Experts of a small language model: 5942 steps.
Below are experts of layer 10 (counted from 0) of a mixture-of-experts language model. Rows are named router (the router's row for the expert), gate (a neuron's input weights, with its number), up (a neuron's input weights, with its number) and show model dimensions 0-95. Each number is 500 + 25 x the weight over its row's rms, rounded and kept within 0 to 999. Numbers have three digits each.
After each expert's rows: a language model's description of what the expert responds to. This comes from a sample of Wikipedia text that the model never trained on.

# expert 5
router:491544502529464536494526559485469488490492531458498497516535484487502517498474525506486517519480492495545526518448523471484497504473511506494548519478465482516538473518493464479541476472445497490491476532507505466501531496501479504509551496479487495467516497537466476515501471541522534489
gate0:486548483506556450484501471479523481494501527522521528502503439513460490446495505463474516473502507507488489528498509508480519532459489520503496539482469502526507538469489528501502489481517475497509473493483532535502472525529483545472523504518491502541511518516512507475506465530487533535
up0:498482507551505501515460496468492497478487496440510491459507541495519492514516533528492478519518529518519466515511484472527528505500477479456475485491517469496532475531516494549475481484522492506497460478522428516526535527486468498511500532500531473495489499525467520467526516485482555474
gate1:490489527503459501501514504447497500522459503539512497487524500467519494539481516498550517476502497468499495490514467503507479507492490495486521496517509509526494486550532482480525489531447479478526455540516516530518495521567480494474524475500483525504511523484552481515530499465485502476
up1:504507528520484550542531519471472500506534469499491464511518518483475475496506480514524476476465513520526496492491495534537502464514544512514506512455477520489522427503524517483474504495513505509498509528453529547535462489484483521486478538526483492457498476486522491477478491508497532478
gate2:509528490495507499474513525526494505481529470528488505507506477555515544498477498514479513460505487505524519498522450533499494462486519496497500484503505537481468488488540537444490479480486514485507501465509527493511513504525482499506465473530426493524528474542520492530500494457508503503
up2:516479462503488514456516526519482468535514474491536482526509526512474483481465508523496531513500489485481503493468535469504471481557534533466453466506529513475429499500533475493547517491451478481487468490477555477512491510549482520488498495485532502541489455488547527530523474497500565488
What it handles: Line breaks and field labels in infoboxes, taxoboxes and identifier lists, such as Location, Coordinates, Born, Genus, and coordinate digits.

# expert 15
router:481495519522488501505491524510493497500455464506525484475483511489463487527517456490522510445497528514469515493481480473504528496557528496506484539513533492521517495495478543476489533492519521536499508457538522481519483491486522481510500520550502481483509519539478429469520512512505464483
gate0:484421521465530533463487491463501550489480488516484482512504490441545545456508516540525441487457500503496496505497503510510508475495525509478492467537523467556489511484484505501528489501512507494458497468528522521550510501436491469493469523535492500477496553512531485462490493501482494524
up0:461489458522471509554499497513497524483502497493496541498498484491506530479525502507504479468508528491449508485482496474538466517516521505528528503483455479525484471501526520467453507470544487518525506521490489524546486541443489510538495486489514489455495504477527490525496514498500466525
gate1:446515536491453518486497503510482506501479500512523484521526516510494506471538520514488478517491488472537533462488555545533510522530524506535500462533499425521475511527529505451478520492479526521474506497509523476544503489498479492492483515508543554491502497500529478496469481535492492454
up1:531534503486469489511479536506509487491520483483487519510521515510475515510524530462474480512515488498523496481517517455522516491532488536476465495486539502510535525455517549459484541497480518541487525481523529505524510482482486500446504534501511493480500514532506544532480465515492513461
gate2:517449491531495494540476537518458531508473480501516488515532452526502485488488486476545454506506462501487504480487506486497534518515513476518463503540535498513483500497456477485485499466519479466520491486552507517534536550504489464503513515487495529532489490474480459539513493504485450499
up2:518485497459518463537491523542487474506521521480462463481520503506509508492499494546510511546522460574501535507508506484493485460510530491489452498501563536506493489491452485495495463486510477543492477515503544512513544496458490462510491512471536536484504510494470461506506504519513496541
What it handles: Head nouns of institutional or geographic names, such as University, Church, Society, River, War, County, government.

# expert 31
router:485499523466512496471487471491506487449546508502520475515532449482457516483500529477524496497446463496519512468534512477451507503538488463477517497514509531547508519495487480489476481481519498513524522475479535484505497504471521445517541524474483497488487505509532496527493476493568561508
gate0:495492523497471505484528535491504495490534457494506469530503523497490530511477464505517513511526475563470537478476492489469503512478480504477492565500534459489502490469472533544478494535494508511469492538533533476491512512489513544468489487498481495491504481518516504524497468489481455521
up0:490496488530491544478503481493502507463564505498481464500525471471504515497482448477464525490503504563465513468503510483486518496533482512498522499469510454465502509493502505506550482545492525528467446481522476495476526544532513495491531476481483465527504470538506482488481472501485504489
gate1:501471518450472518485459557523538462475448497511509518497536491522499470509500482524456532498500500496473492494517459509521471501518480515497499494511419505501516510489505468504498519531485519504472466491496517496449499485493497509508539511493536456515476504501516536488525496489466483494
up1:518483481517470508498499499495502517481547508519462527485480453503525474448524463536486508501465526493502504503523540511481504529499498459475475533447522498457508474529514534483458500454478499508517550526532506531548517505520479489505500493523504517509525495492487500462520524485519496501
gate2:500456462472516540497525531513499443512452518498452511505517484529476481499510496485527514479522524460509539501502476491514530502470487504528471475533512485540485527497492501510514481454454505494508530470495482473513485488516511506508504521455523482472505554463506521519503493507496472489
up2:553535454502497434497517495476550548516474527488525448516467530551474451498511492504484456505492494503471482504493534488512498507496510510509506489527526479479510473490564494488538498494533470494478506495454537469471448488496486484540486529479518496508505520524462511450466491494476506535
What it handles: Commas ending clauses or list items, commas after day numbers or years in dates, and month names like October.

# expert 19
router:516477469484430481517492487508524525502484505529484511524444534454508486543547493470477505535494537530504485471485495487496495494461553544478491512481511480488524507553515476510474465512504487541513489477522551567474465483497509516477508469507549496504521514486526528504490493560507495536
gate0:490470478473508469501490508477503501527522504437471455507484466494519469511496475457494536510466523470501520514509536530497473473515480500485496492525484531486463501500486453515483513490508500480513488437495475462509516503530538507548490547508475475502508469499503474530499537501508511495
up0:514542512493487545487512510467522463507482498518495509511500518479475506537566497502502494524456507502508525501445491510489495491490476459463467501469492471506487524517465452497538508475524508519484492487478487519493534460532469499518537485511513513502463536497500539510478507462487523479
gate1:494530472469527541483517557518474478450501504528530496497461486446486508502529496509453462517527500492480520482484461549494517457487483488466490489446468484463460535454465521442502460510499506484494497538499500481460504554544503462445526465491530480501519506516504521512513489545536527530
up1:445542489482445466539507516514556542470487510532513505506529516467465487490465521539499519483512482514548458471489504498503501503487468452493473469513518500496496478501543514474486442482541509497515486480461488470462508515461514502502523498493482529511486487515509517490544546510504535498
gate2:500507503500476501501497512454479481501514504549503468466491527493470488474546490505534471524510530482481494488525472465488532450521498510465445513482492482528496507479496529510537519490470541508502558472461507564499467499530530528472535517510511501496494517480538465480445479562475507499
up2:518489486536503504512543442478488517477487531483535502488509479485496501492519501551471491512537502518518473510496457476527490489521473482481516505490508500536474474479498463506453473486528474488518513515506478504547504528521504490518487532501525468501500529499552529484515520525501530463
What it handles: Nouns and pronouns for people or groups, such as people, children, members, them, him, plus census percentage figures.

# expert 0
router:478547520524556526477546519530494505534533519529522532505439538493549497440521496461489493520522503476528491528468531439471503515507440500521529484468517519501488480455504465513509469488491523478459495518509489490491514480480472501494497507462498511501474495450467544512488537480520482496
gate0:480492472526496506508500525466493478491549541483528497507467503466524514543487537532537550485468521500505508502476472514457518510520522520519488504474476498517479483526453449538486518511492509483491498510502445479499493503489493503461529531511493470545529522506519481528482471498469506494
up0:512520500477439481481503521478485489480500480501496480501529463496461571544496518499461455502533472517488503520491505474515491472496490485517517506515508490479500472477521535497541489429493513500478498524502508486473502504487480580506439502540502521490528494506516539482496487504501511524
gate1:490475461482513556447524486524536501502515511543463506505547481495458489526456510503491516527538543521509517478510527513553534537508533500486481503465543504456504489477544499460556466510485476458498500454473525508501477494494502521471484536490511526514468471515541510495481505501505528509
up1:477483505499483513494505564499516487496488491486525533502507481494539513484528479534536478520524509481500556490489558492531470560545481505512469403463486478504508538546504501511471502463479489481482507520505473517458465489507493518523456463532507474482488514501487476490500475492487516510
gate2:517494532525519487518526480464498511481494473452467531466522506496522491488496486485512486525546529510490529515420470512504496505507543504491520484492508477545530482523487504466525501510520537530476508526487468497499513471533487501492521460478529530526479485528521477522454485513543514517
up2:462458503483489481505525542481461538507469532459509492457507559536524485437510511451505506507462531489490487503481514478482483536501496484515507473446474507495488489441491487500445475528500465523477508542499482458500566529499474488504512470486520514529483479456550485451515522532494495532
What it handles: Leading hyphens of list items in infoboxes and credits, plus music/album terms like Albums, Label, Best, Charts.

# expert 23
router:488485517511531517491510429515537509507475481546512478511530518532475472492550551489513526445519464479499528519507556505528525523502503516513457460509472482491469498504494485527511515500531518521497502478488500481488506480490465581481459533482488533467483498503549489524499523505494494488
gate0:480500469502508493466506468459477487540528494525533479550482485454454478506506513533545494531486495501517510504542504502489487520508510467530493526497500529488506519536474504497488487519504486508521467482479493504524496507506478509491469522514490504511491513485501587529500516462458545567
up0:477475502514494508502500540507510489508521505493508449542499526454527491491517485493507499491485498486489496451515505477532490486490486502502517496495519464491499497495509458532525513551494549535502526510483504512504485465501520513472482492488442472502538531472477486514477456476490554543
gate1:479515489553505516478496445479503498516526477496454515512486533506511499494494419508477477474510533508513499510515525487511509506544510483513522485492529502487525534541501492481525464467518465473513490557484503488535489495498546493508464492469486493510484510482523458470450485474495540471
up1:501478519492507491529522514460502507496487493484500497528541498510527493468505499514480521506512537466483499505511512508483491480495480481492477515446501507492495500515502478568498487510530542507488500501447522468475481514485465525527479482479494505493502476521504526551520517511508504512
gate2:528509455472482538510536489565507540519517497475561461493521471540479538494480508490536496452495512480515509500464467472514537449525514464444495466476519525509507515497481482455502514507489532477499486497509464509503480520479542479482491506493549475502491473471499537530461514533505471495
up2:483530545465494512492477533521518518451483485542469488541560494450488512496545461486493468477480533493481492530478445461498522488530502498550521522497510507537505508468491529478539512475480502510481478505554516490531516559473501503539460477479544528544506509532510504513490470494514498500
What it handles: Words inside titles of films, songs, albums and shows, such as Love, Live, Night, and colons in titles like X-Men: Apocalypse.

# expert 26
router:515464521555528530478554522467491482505473500502501501511457484525481537531467536491521476505483528445498532504446505509465521485497468512468499471516497518462476479505508483505459494506499410510515485522487530549494542502511529457486532508503516477478546536514483442510505482469515539496
gate0:492559535481529503508507519521502484496490520554504515492484514432504492463522474505456482486485480486520487489501512570479485499526499497484505491468464515503498487450487454441514461534437468457480497528427569489508471516511446473513511535488528504482557496456519519524520515467495474466
up0:512508530494524488480539512487552519492503541466503491496491526453485502457485506526499479511504526494486509512463492471519521482542557512508502468497490460498536459508492530472520564459502483481494486493528475479486491512484522492473523506514523452480501466496501496488467505514516506547
gate1:498537454531539479475530490557519497472503494488499480472520504487488500503509506506524511456516508501513511532505510546512502494507504525505508513476500511532511490484521541470513461484503486500441556468511489488505491492508484509531507506506472487536495528521459490550532520512511495518
up1:542505502503482511455475517518501513489468468516479501521519534444456522526507508473491482542517521435526544537501491518498517466532546478566477481529558504448554486503518505481493510510553490505483500470479510493512521495524511515487493501533513485475477526501470468548473521461508492487
gate2:497484485500490500498492468489490490519443490484442536498471484506496532533467496457523522518444461463461476482488481535445499526540578478521548466507484498516486458487482479483491469520483517482508461503504510497474507497512473492485502500518506482534527518499476461500473504518451469487
up2:507513525553520528502498480559446509529490505510520494482507463438488525509493535490479496441505506503443480514502490536495504490460505528523463520457483521491480524506513538527478513502531508507455529508489532483516494522490482487465485477505507512495487505489534490512494528487497509530
What it handles: Occupation and office words like politician, footballer, director, CEO, and years in infoboxes, lists and results tables.

# expert 12
router:507425480455483488461487505496529515482548473527520506470468517464511518471502517535508477516486508433536470468505483504461519520490552503507537521468506490544468491501510516505467500496546505455531488499472474519546496504512466454499513509472496523524543493500533527491530464506477505479
gate0:544465479488516489470529468514518500516517503501504479491461517489504498463513492486503481518475492504507515514499469523506525530467485503491519482507508518537537492483554568452487491506547475510497498505503477505482533495481493503488484480510554485501482511524533489530476469452480486502
up0:499469474511512500489532492473534491563553532488484496482422512506539523492494495445494504566548492463546517512501513496524513501511485494518542536504543518450460529506492530500501443524518514456492499502483487511499512494492501457485523536494503471529499497527496468501441492498483466486
gate1:523509514485514485501497501526483500483539465491499475515455546510508511464529515495499470469548453478499548487491505512535509507486480527501470474488514500500547536548493468452500456470507508494521500495471432506501503484519523499502521458516518476500507529493453509493519528484478495509
up1:499516474524492527522480476463488503518500515523529473534542508542468491491529470479510519476499501422491495500467502505466541487491467489512516495510465493477480460538506508517523519480491486486501511453523492483498477471497469535530472541489485480554464525531519516493496497502516506495
gate2:482486533468475424501474476528522543515500496501492469535504491476504533512492504465483506551437481538474471481496481494483485431524452506545456466525501485509446512497519531456470504460455547480541498517497493541539475549496508540528503488497524494485515512552559526504525532530493497524
up2:484506530476511488473474527495546489473466506493491535525478495508489547456539483526507523458502492505537501469512468490512487488510492442470492482493506497517510522491506464523495518451487510497522473500476483512483493495493503472486479462545538486524463483456481525493525516498514498531
What it handles: Pipe characters separating cells in Wikipedia tables, especially after numbers or headers like Apps, Goals, plus semicolons after digits.

# expert 3
router:528526537526487462469467515548511472492493489525511458492460517495488470504548513454505543499499495526520482528541495467517427508534488520491505538526528576485518547508539535508494482478487492524481500510474530533513466504504505475503524501526547512474483497476496510488515494515481505473
gate0:532511452492466490504492535526516467511529491507505512486532471504443511479529470489503519498458484491510521522466531523538497498502502503476479521497496481532502480500513504515484479526423510486536501536472500476509512545485535501511480470486465489479442540507486478488538506524526498514
up0:461505494509498492497522538536500503500511485518461497515506497503462480483515522492512523490461484496497499497508486509500501486486526501564498528508446484521506489511501499484504498500481501483480464528483506509452543490561512485486502505531496485495488511502495548510474537544512507510
gate1:498467504496516492526502489464520497522452472498510521511499460553490495490500518544490513553491513493515498519515527451504526515509489457471525493507518506455495492485514522444539544501482526483485472459514542498537475466471505502479529499502547569492496492523470508506471507514499511524
up1:494503500548506512485522516511527460501494523521504490518469457472515484506437540524526473512504481504487479505462502535465496533510470493555492531488498458544501516485531513518504462532545443468514491480485513521496485502538499538528514520536476479527541488489474543482482482513472493506
gate2:475489502479556536478467519501525495499459521498513533556468487475496503454481501515495519432488454531481454483505493505471504453528492495522451490498480529502495498498512493478526507518536496509504509513534535537503525473531517495516503520505510554475509536474476528509528490514548519462
up2:537462530457510498487500533500529498479503475533540465477497502489482496485486495472496474482489488568529466538525502502468458453553508458527539523493506499504494529476522505490503501472496497495480507532563485536518518538524518520513517519499491553449504471494482519474480483505506529496
What it handles: Country and place names ending a location phrase (Germany, Mexico, Australia) and closing parentheses after codes, years or formulas.

# expert 1
router:505484481493506514454541552480493443512516473512470489508488443527507454489493497526519513515491505515526493505460487512530539468486531518491458482519498522526469490488459553497489501503504493480522519473484482496468480543463571496494513521482522479517534512472538487467495524475446509489
gate0:482477493494479498476457500500489466523508518478528526495460497480502483487530522498482528478492471513505484503510539554488518485486559502487515517472498519535509508524535500535525539512492482490451481451506488510465507490480472525476458451524499548460500470462476457485539486457499434507
up0:475494469533501467496505492526473502533498491498479485504490490487475515487518504485554466560537489528492524513471503487481486473503485492483441460514497480474502524492479480512524498463482513514485468502466519522452473533522513533515487485513515538536515522530512486495493482503509521501
gate1:480471493541546482503501511480492500513490514521487522488465528528464506511479486492464477525552498523502508504484483519509486524519501461510508487487480476538494476477477530521498491477513499578490483513451480508464532520515506492512479470474497513487462474481511525482507498502487497527
up1:490526524449463507514515561490479526526490530509525499474478530497529496474537498497496497479516524490510512538554490468486503545509502500513526520528499469493506534447516512516529553489534472466485504485535472502484514513468444524514510516468502494553469489481508521538537516533524488433
gate2:495472447508544477466495512504523503537470488509499457514502494507522520502526459465497491533484530510485499518492526495521509502453462535529525462459534507468511474540543455514495464478498498500509530508509480528569453534510451502516492496545464464486497491498496491502503458502491529527
up2:518495510517538514430527471499529499484515467494518484509516535533518488476522521479487511490490448503489486503492520482468525509436471495508512510483510514511535493566518487511490524504504495547479505486502475513514508476452474521498482523475481459529488477481485503479490493480463517540
What it handles: Prepositions linking a noun or verb to a following noun phrase in biographies and history, such as of, in, during, against, after.

# expert 28
router:440478469470488498484454481518511510472479538513538462481568509522475480528490517491477478444500479516514499500563466491497480502484472476540498486514542502483498532517495534518521501494524528493498528496486468530560505477528502507533477483486468491478502488491448481548491511538500522492
gate0:555517501513504485488496497532500539486516506514546493485489477530520505544478469476483481528502513500481524511511518515504504544527514507484512498501521461450519509499537480502515529511514499506484507480523536560505484503505463486489485515462503553501465567495498524525489491465456528536
up0:471501504502501476502497518492496480491496473482550468487483492501511492480481441475520497507490489474504522513466491475483491491546476532510508539505516509535474493467473571478485504490523474500463508505464505491468489518512461464527492513471547474458454507529476455535497538447484489522
gate1:465527501478499490471514487508515564516520488539501485475508475522538507473517529529491495501463508486496475513492513509496489512525509506456472465489532529502489485500479551490510509484498487492504505520501509535520495535495487454491443509562482492513529545506487464532499479525487480479
up1:470537532482506476490517481481524507469497556472493502468508520504516485529480517512491510500522523485523476520529500523552535521478513491504477494489489511515504474468528517459501506471496508458497505490495470534484415476470518532496496517526491496456515543473484512501506506494437487515
gate2:535487513506502473507439506511464512505486558464453535459494525477510538481495497534502514485491490488491537495521466497527514450477475524471525489534499473507479554494498493453451497517493504502500486510522481499476514513502497499531527519517516528506523467461473460459477493509511500536
up2:518504514493519482468484521461500479538545546522475516461512494539534459518501487530467525504506501509477470496504500528501511446504457507508500504511532513516488486529511526489476535457522527443500508552509491471467474504484526536513446525525554533499508491549520531490485515505499483532
What it handles: Sentence-final periods, closing ")." and ".", and clause-linking words that, which, who, where, because, while.

# expert 4
router:492491526484489478497479529458486509530521488482510479555480484518510444499521512497477510525487507528520529489512521514529488470524504512515527530538492466509480544526496514510500511535486510469527533482521493521447521464531495539540495471465478522503473514522506520472495502522478513508
gate0:473510509539496537470469517490521490467494512480523505526512522493515467512554535505472529503528530488487556482490498495492541527522544515514492512484537442519471485540480454515502500509474507500487459490519488498477514512528513492461493481482430525527512501489506553482511464478507470508
up0:491498527501454496540498478490505517501502498513448468480562515528496577503490484499479539527502565525464515504479473494476492479504501503493483509488481502512554520502467482512519539518503488505475548476474466463535472488488507518552522510458517501503500458510510457506472538479501517519
gate1:497520495519504489538460524528521508491489464476512530520482492510522496487492477536496533521493527489500500495531488503479506534514548520474468532577492544501529543502529524530573497518494470470522578515506531497509468503468509513525496521496486474503493491527512527496485520521468487473
up1:479476509499491498483470521452467515494503508470493488518501489507497481515511537529507499480529506510517509479528472490487456479461518490544523497545472493501504456506492490485486524477541507494525500498458465506451519458523501502482512573517549499474496449489506530511511499476476515493
gate2:558474464481514492490527515480513488488464483477507494445496506553487446484517511540456479474476511479500464529510494527475467505498532498536528485486500480485507490500555495485502467509540480461542522495530479503468474480470517520526502542466484511495482547480453526535521519514527497508
up2:535572507516506483509466519496523488514543493521475524510503522504502486488472477503500497508479521510538496507475492459532460528477467525480492435475538467474500513517529512519488531503512471435518523498470526501486485510497503514512481501504522466490492535495457519473469466474476460494
What it handles: Short syllable pieces inside words, often after a capital letter, especially in foreign or rare names: ri, lu, chi, ra, qui.

# expert 11
router:491503483507485450537511510476512523535506491512482527496476505511549514518542485459482529486480536468517500532499466499532503503532491557557505506507543512479487494466528502447477495507506470550510483480491506453504490470561526545510482474491516532496501486497522516556471447494479433490
gate0:500512511508475487532491464491495459551492463466560523520550537499530489489545482492500447539512454510483495515496542503505541502518508553486515562486515483458543495492527496478500452475507518507436503486446519515502532501459516483553502506548509540490527524540472492435489490502473473489
up0:498541462543445504543479491541520504525501454501490467469514520514488517478513538440568502545522506473511491548510476507543512503493500514488497476491472497508504494467491499504490484506500492496531463501471449488515513478474536525569459513469517504473507471544524532486507495519481515557
gate1:503480505492531500491551447464559466481471482487470518516489520488527480581523478537484546481520506479517493504523491488512487466477488484516525453487478508537494557454545506467477482508496459512498465481486516542502480481489461511485506466516491512499504531454517522509490483521452487484
up1:487506467516509479473524473507490490502441496502519467521461534462514502505502498554492526525520489522493531470532506489532505500467516462494521494519483465534483525535482471526484491511489444496502493510479514517546508471491517512517502536465514479551562471475513499484481496518500497497
gate2:525487487481457521521532480458508497508494511504546504528518481514508530496464548532478468518494479507488511477470521528496531513460493495506483519535509504484504468494510516507543488543508499484485486548550539464479491479505540520433475492551479488576491490485538503473507508532494466491
up2:525492478508479479506477530518514478509478578491488460535476507511490531512535526538529495489514547449510529513512459498480507460499506495515444499477523500504489491522515482493511482529541522465491516527495510502501433481525513497456492500485528517534474474531481471502486512554487484506
What it handles: Surnames and their word-final pieces in names of people and places, such as Smith, Jones, -son, -wood, -ley, -vić.

# expert 21
router:472520495481496507492485429506495512459508490473555535487573505471505523500504504471478492486512515490521455521493509546511488494469471506523494511480461517476473503467513508543505510504543465469526500487471520495510488514486504497508498517495478463510526496516475476473481479492551494526
gate0:531473513507496482494498507495472482442496513477509498553462528512499527529452472550474474508538470471504496465562466534522459495481491502450487456459531494516548479496467535562519532529514527506466491513503469483482460464484488513516496512469500480460520505497509486482570490526535478496
up0:494518474502496516519497507512491539484480459480479493503509494512512516498490560516515468468476493517477498473489475480482477510481501501511492558531482526540478450528492491482499529516504531466462530553528501512485511514487474503561496529472499495517488521505497485495504483517514493459
gate1:489506550471535479534458548491517537466486477534503442460487479528493529514537472471517496497519465471450464471493509496518519494500550502512472477464492528520456487493495528507461516593499539468501503476490471493442477566518456478503479510460505500503495485477483504481494508443458502474
up1:469460549504546496517483495462489520503510499486478498531467492483473459508516458528500437453467483495473545522518452524502475527443522488488536521495517512500530480516462531526454512487509481513499520524473467440511498536501450511542487528516444515521473552468519523496476503501512512509
gate2:482495533494475498475515492491472508464509485469496515496500505481508487508523507521475540519482504461529473458515489527486471492537478446480534543434500435530495489514497503503464502460518495446454495537501493476495521532452512485501549440522513526470523536527532479497507486481506516458
up2:481480487534482483481516519481504444490474494435530427469520505504511493460544473468429512520502512523552506489486499508510471503517506498482459537497516505507494526527494480509456479478453517510539537516475525508508525518534526469496511504490458464521498495503470478496498486511493500490
What it handles: Colons, hyphens, slashes, opening parentheses and empty-cell spaces in lists, taxonomy infoboxes, tables and hyphenated compounds.

# expert 17
router:518473478498464474505534494478515498492471520538495510462556476499493476510488482550526525466479482468478494543483477465477527534511539519487482482475455535519564503492492483511518508504472493474513491519481516504489493504498432485530509548534515514491472563517487485502509472496474473527
gate0:535520455497514536505542515474509518524520526537532510496487507520458510551528509515492479538545466486504469542495525489487515491512471496525535482485510477488476427489488484525482497520487505508498462547475469483507501507514500480485456486476450497513508479470464481494465449456508502525
up0:486491513461549502524502526489490498491518447523526493511470561532538498452507508540541495520493460519487514503520499493496546497507517482483528516544487481506531485493514523467468496527481524550513498513489494482533473473509533546511517522498496490473521494496525507488507524534490485529
gate1:511494486496501490523533513452521483516477537536492466488524528545532465445487529517478469501515476506511500533499526478488520578501493490479530445523458533509527497457534517491508485492491521499494531510521531499546481489503454480515562549486465542487489532513477482546506498494458424497
up1:471468509541498518513522577508490503494520502507488479470512511527530471490497482476473474508484480502503512524474522507469471542516520473496522519491491491514489492514476473504479478524458485531458459510484478457538519516514480543511444532506504468504497578497504512486500521525455482543
gate2:512493477474501542511500471471463464559523523508546523522530477450511512467475514524508535496458503475481492480521502512456510508472495469483538502478472515480501492452482536515533516496476493468499472470523498485482539495514510449490513527519564500483532473498496496473508508543502460465
up2:498498481486465484486502495521495505487512496491486507497484488509493481505457526533563468485504529508470502542490504525498474534479527479442517467493500442508466483517483500505473499440518466522505481472501455460528449520491494487509524525499481492523503513484508478521505484570542441496
What it handles: Quotation marks, possessive apostrophes and opening parentheses, plus section heading markers at line starts in biographies and music articles.

# expert 27
router:493555495474484502502489486489522507496528533467476494530496494548497508458482503499454452469483511517508528543551515448504525494491481502517490527525517536515495533477518460495472520484526532535442470475485480485520504461530476551450489526523513482478441454472486517498523491514465503503
gate0:506459525557483481512520502516521481474501494508517504528499497479520512508507485463462508521499485552461502479486506541474467505509485498430529507515471490467509473476476502495511519500481516494523466546522552518531491499542528498542517494498456533516489523451505465476513533509476514492
up0:525447498538505531529505483439487507490521488554484538489512500533460528521502505482536485503530495509474509499498499496490521522510474482464524522490514490520494481516478458492521563492469499522475529502545466457493473493538530557481475479499483459479503513513499526475487471515494502475
gate1:510413527485523548492480528458517452516515461465514496531502513472537522487509483457450567458492477500463543499501495514493516496465480489510478524522497527513560481462516499518528541543498526507461496523531532535504483484513495508548517552491493477488532487466522499484438498482513522502
up1:524496511480479481558523473503497502513543501471516464512473489519523516527526518489475467504508487487468491496497484494461502490492508496494481478514471467491508507469471478481472483470481521514517489516505489520497480474506482479536497466526513515493488548470494462495534525463483510526
gate2:483479508499474498496545459479480489502464497494523450502507480511466522500489467482538484447476508517511501515511491482491542529493485520527495535559477476514499525478467458483488533512486493496529509519468526496488515522529548549520506509503499499519536489458538463532475491499509535492
up2:514468538504549451469507488540539494496503516495520501473519482500468504506501506487483498505530508553494479519486510501492501512527510521497484471521492535503532466531493487481499466538515503472476487502559495487497484502450496462522502511438512498513504479498553474497533532461529508480
What it handles: Inner and final letter pieces of words, especially foreign surnames and names in sports tables, e.g. Val-ent-ín, Pil-k-ington, plural s.

# expert 2
router:578493504480504474493567503490514448482538492517495538491493539479484541517503463539496514523486441490470504505521512463510547460508460519490480501509515524505536481489474453513493539491447513528511494469517454452520441495511504475462510492480538490460501519500500484548507503518464505510
gate0:503520521496497506467516518505492505537492523475491510519507547554464489507515528512471468501474512483529474535458484505512514477495503540478505491495493502493516442500557555496501518535507473543510512476500549482490489573492460473508482500519516467492523469469500519549487485449531452539
up0:516518460476495480499571477505447482512463509485485479515479488499525536502509501502441457472499490467502499483479490496495481490509477499496554542486515470510531473484491490542465507484490484506482462506469511505502516507511511502524533484485529492515521507522491463505530432511515521500
gate1:517555493457499449526510488513496477503469458493471437500529461508485440513517532482513553487479479481498522500514506519455503536482504481528483493487488546462503511495493463511478533475503507467495470485504435523483530542461505505511491509524480509507486509520461474510510490469501509528
up1:536475489472519489539500507529486494514477511504478489504490513482521459517527521482536528497530497503519499520486529501503482505475495471476482496496497532489500522469492476494511508485482538507532492565482508529520513519508512482495537504516463495478472484477526521465533539548471494479
gate2:511527471527520518531482469442528514488508523475481495537501523478454509521561469510476516471476546480470527533510496473559513521513565490483436511519504504517474541516490516490504490446497476491493507512523496548464484496510532496519517533509517507533481562470504531502487518476503467510
up2:478489519487458462507497490504528456520507547513516508494511488488501495525470510516512510494520505530465464499513544503505518488506505492482477546491471499548456496518500486523472495467503486527523519516497462490535544484517485452537445504493571486503516510489471538530544490526497460516
What it handles: Main verbs right after the sentence subject, mostly was, is, are, has, had, often following he, it or which.

# expert 13
router:520555517464515476509497519503514493527499537481477527521492529489530475507464477552506480517517479500502430517484511528553514492506521464477498464536460495469551553469503522514516562503457499454454520457485488526461481476473502478471514465497514548520488456467491497466521498485479486515
gate0:468475505513487538545475510456524527537519476467530477478493510471472511502532478520478491500458477473498499493502496485448487514515462481497541511492507479532498540539520510547517513518495522488501508506496515498539456527471495498494541486475539498492564515541525473488498559489554515484
up0:525497418500546485489535494505515498537456480487533495517497494512532496561514524478560506462496510517466506484496487499468508479522484522562462507506501483501479469492519462506535519466516464475481524511545518492498547523495525543450484441469512485484477550502459503534469492521523467505
gate1:480532469493513438509476485505511494490525492520508464516433487517531524528522532480509508499482466489506508508524487491455476521476514469502489463484496468515547517471513497506471501474477512515512543549496467446481511500496496471457498467535492512483503525555467520519502565487502509487
up1:506488494458520497501477484489500507485520483490469513515483466500541502511484484549450459481550520522476516459493521485516549482506444456531533506546500533530526515488511510502507500506507518507471475518534500499512496452534497465481548499475551488504511502474545494515505498466468500474
gate2:484519488465521495476474527509490503496496508549506532452471487479523486515482537509522464450541495464548477495501499489470524507460544510496489526546500509467527518501471524526476535516528481494489524512511481531439455490501517483495540506495545515524488545487505515505528506481518529537
up2:502467502486494521485533523468531483531525498505493523526500486489489475506455497521507556474498468485504447507457480493464492507471536464510492539482515523496489502498508451543457496502496430468508508475528480500520500496482462534509528514501519522482445509493506494493526485477541519500
What it handles: Prepositions and conjunctions in descriptive or explanatory prose, often after verbs or adjectives: with, without, into, along, using, between.

# expert 9
router:503485472489538515494545499498512526516487462544529519451495538496492493480468489453524466510513508463487517492502469489509523511500492506533508472523506517507487515477493523527528517496503517500492547534497485529492469509494519493458478528509475513494498506507480514502496477489493518523
gate0:500528505514517506514496480477509503477506503505492484479485531553508474521483481432526449541457517469493504548477506494515516489456463493513500538522482523499490498481480501493512500489536490484499478541501472488525496520548538468476495464508507475505515490533492516480517473475517476523
up0:495521490512518521506473444524512548475537474543475574531498482516544529504523516488507570511455535521521466498461529486498480484483487531495499530529518490464478500463497491515491522492484512528438479533460504503514506492507499473503521501508552511510488459499487492511507514495535463506
gate1:544488496508439463480493525446534501528497488500454539479497501500530547465485510469505521479491454474513484542474519468509510502491479466518471500513507489457504508463531521463512515454492492492480547534530502495461550493507455518478526514487520494428570465518516507511484511485512512465
up1:465487472496456481511507513479502489508501476496541493482559510509472510462518483524502527532503494518495498474477532472493440479500515509487471483520539505540500461486508458497459460534509479496501494491506493474554478476503479510545539501499489515491476463452522501498510514474473481495
gate2:522475514507529476520541547483485514531508490504530499473512461499504490531501534513469478475503498512500499494567513508501484549497537507468508533529481469490504535543494524515491491483471495507501514514491512483469483515498533515529529526517462532556491543526493467514498471506512444488
up2:505447446518479510523481514472545515484495514506462488516475501485513484527520491497487515472485508493507547518471484548493478477503467462498470510469498526541498490488502485528512519478543480498499502472475485454482505499527493502505521528490473483505473488492517491518460522483461529516
What it handles: Personal first names (David, William, Oleg), often after country codes in sports lists, plus by, and, & joining names.